Weights of a small mixture-of-experts language model, trained from scratch on English Wikipedia.
Size: 14 layers, width 320, vocabulary 18069, 54.4M parameters.
Experts: 32 experts in each of 13 layers, 96 SwiGLU neurons an expert, a sigmoid router.
Training: a variant of Muon for the experts, 458M tokens, 3629 steps.
Below are experts of layer 5 (counted from 0) of a mixture-of-experts language model. Rows are named router (the router's row for the expert), down (a neuron's output weights, with its number) and show model dimensions 0-159. Each number is 500 + 40 x the weight over its row's rms, rounded and kept within 0 to 999. Numbers have three digits each.
After each expert's rows: a language model's description of what the expert responds to. This comes from a sample of Wikipedia text that the model never trained on.

# expert 7
router:533432510570492505475548492524579506537555452529482435565456517482546458564562450529482532482556595513550505488477509533465511529476519448508557474536504504479457521543481521411456467428550531523552442493527453495501519458615510531476437536531495509472538475582487504497517535477624548464495546497546527451571475484526469517538456501539481545462574553522537512473449531596520544543490568505511562441554460491508460495504500446593522510517432470583532508501543484502495472529484571
down0:494486527487500492559557539506438538432485507501455556441562540496488474554560502442461458484518433485530446574555534565491466488467481478504510526418515479563484444513421486502475444486491491542507543547498470477531487567494526511459482492494508626534533439508461457485491476447532548542469463529462464418530501544496544452454557464451448454432500459549510580463544430493496553459510447485512479476540531505458546527484436525584435495544518507496542453497524470564495482544418530
Articles and quantity or quality words before nouns, such as a, an, some, most, same, new, more, another.

# expert 9
router:515442467524495471457522442513550493552486473518434483584545524514486467469530497451437603473505565491565457587515445514448544508453507474540481469409490474502467546549485476442464477497498494571483491496532511506551531489532501552540494470516468497511524527490534473550438488444526534500510549569484479486571499443503462498507533552507513596468522467510472515499484524504467500569429466511490489537535467526513514542528525375536524439520445476505512549533504520518481489551543520
down0:490441499461502543470518534514522543500444437519435481489443542511492537439467540507477469543501504535467562503527564456528501583471511518468530441434538562500507505486471525531498552495508432486423509462492452414558458474564460571515486505545527499482546550494489519492487575509464558494396548536512493490552478543544502457522479438466524520436516500571513499479487485558444545478579487434525435535481537434564448539426500517476432480497476549508472532489529461395493529537520570
Main verbs and auxiliaries after a person subject in biographies and narratives, such as was, were, became, received, born.

# expert 18
router:474486502498518440461457549543608476560541439459452521506479478542522497517462455517411536512502562453527464511461455501452511484457511477497517540526464412519480576579525453459470502455498535497542425500513483469497500566531487443491498461532473458502476517543524478476387526533483518420526539570569520536578491424491516568499533501492488506460534534521441510526442530498481545449494558505538549417485529525432539531463550438554526418545421454517517450600561464475489521511573508
down0:530517491503461457512523485499430549421473533496485415531562527485499532452528556500552497505499534512470503563498509473498513480558547509551444502485482440459466594460513576534575534537427438551574481402491491442522519534463500500440488538460515464508604576526496523476555513431460510470496535498492501429521492424529476479526490452504473503550500426506463501475594500526518525508460465468502425485573493452501505466554481472542457513450471481524509480490524441494546582542499433
Determiners the, this, these, those and opening parentheses starting a noun phrase, often after of, in or to.

# expert 5
router:458515463530441455496428541513558579554517419529447443522439554524487499534515470505483531469528525511531409504481405537482511497399454460583506509533542479557454533492516415460490456451495477632487519522539473488477529457479502552448426465510475490449433517539485450531444568551512512450554506582508507465546530480476546590505470487452483503489580572545462588524551513609467526522464535495524553476521448498487542508445486457509519501515467447586524518518498527560514506530542527
down0:480499522479507558527574499517489526506500506560524407514492556525500503498453422465531502565488478480623469473531469500397474511406504545458555441476436479401403546502484539462580527469538487504544416514482463558447451461534515578521503468537419518482507489489449453476518535489515450536519504480505444493440477497549455534471518510466496480481478540479527519580483513503490506533404514607416454484592451495492487463492523522514524460572473542494486498510525501438476557557459460
Markup opening a new line: list dashes before biography entries, table pipes, section heading equals signs (== , ===), infobox colons.

# expert 26
router:516543518533454474435494502464513482484519472514437448528473558477504496489479507453465502532515538477561497589485474514518582489429458449549517522509437490476462526568506449449466475569590475538485473529517488446485495509565461503524472520540460511460432564560547456483459514505565529443529480485535459443588484461531470526516562508496491575479486511562498596485462494570505522525442510503496525476621466559456554541456536421505496438521456438522527528477502529532469539510528552
down0:529495500408503498509475493481539518477455522532527477487529455498505464457530471488533473518436550515531491447571514484482495546496545523512433487384542473519418521569501494486468477537511447534551551518570563479507518523511580526535507525463527535508532442464516550435496577516486477547440449467434503515524469469561411514508410492539496442546503480495551538521562581516483553497483537510518554527443457517482517523476499480504453471520465550481476487495436525515519549535465480
Ordinary nouns heading noun phrases or institutional names, such as film, team, League, University, government, school.

# expert 15
router:522462456531448429469478455448490508550529411490544435555461487586467458506538441549483485491510463458543432496546447553458460490457448506499522491458435449476492534572484480454474473435542515564532441541506483419521493410473455495494502524529495582474501505488500447513412492561527486427517449561543458496595461567565530564528450582480562551470515550500495518444559520530527447537444523476516548442516453517422525488481563476554462472541497477558464538517515527513429495485491522
down0:515483447565430499532467543521508550558532509458448481503464540470570506543543506500460531499548527486455508452536491540535570387535514503565546524397497551489491470505499481505558589424405448498484534492518476456531464437497484462407518471496512565552498443452520485496474412520477484535601522517572452508537502567554519525444533428547493477488420502496521456438514483540445521531557484430559490610490544504546498442472448457390484503498507462511455507508502527514473533486500541
Letter chunks in the middle or end of words, often names or rarer words, such as Ecst-as-y, Dam-asc-us, Sw-itch.

# expert 10
router:494480477619480519501527524509548526537487447528528484538479482527463443511479449498478511545519516425522435572543358527514497578506473478511523437590478516508489586544446472435498539487562487524530500476532499488491488473542472537522441539587507446466487454508484409566437501472534526439533481503549449441503480434509493550478526506500523545457449514484424481512505483520469529522487509471511568466555489483497514488452471460511495517527484484562427519534549508547492538489539551
down0:558368497518517519535462460574453480525496456523515523489559474505591502519523520444460519492498501576458497416469578445572508502520554470475495443440479548488514575496455533489503465498510565422539493496565455561475474584397496499554486515516570474510521498461538426462532498486511543505544554467485551535534540451488551562484490488482495470507475469515520491560461464427527512476530523388471458445528558472470499483454478521519437472494418471478531549438474493455544490493478481
Conjunctions opening clauses and first parts of proper names, such as that, because, when, if, United, New, John.

# expert 28
router:489492489597466478485463534496592533532532429468505457539511551520479484554499450521467554502517564507575438551472448476443569536457465421566482492432523470517491571606474518454489435441537571513494465521560459425472534542460495515527465514546500505510516511554527513511483483533515512446569518516532504413454523432523485575530518490475512575453528533522483545515423551511503470535478490550541527484601536509506552512476502399493514483533479452529461526515556509561485555514527560
down0:481491477476471458497479479557492461502504554575429549443507527460509535417496520451497515445510460495504557527479494483581547476481462425545506551508483520445443434440482520485434497559452539492506493485510477554565475489517481479488494451484581472474513554549486523467544449548473479510476497546432529462434510521518486492527483543563578469574501448446506490515458503472464475454479492568539492476479514509495551488560488548468495529480580527533501511556495498458452481469477455
First capitalized piece of a split proper name, such as Al, Mc, Mar and Sh in Dudley, Giles, Gerhard.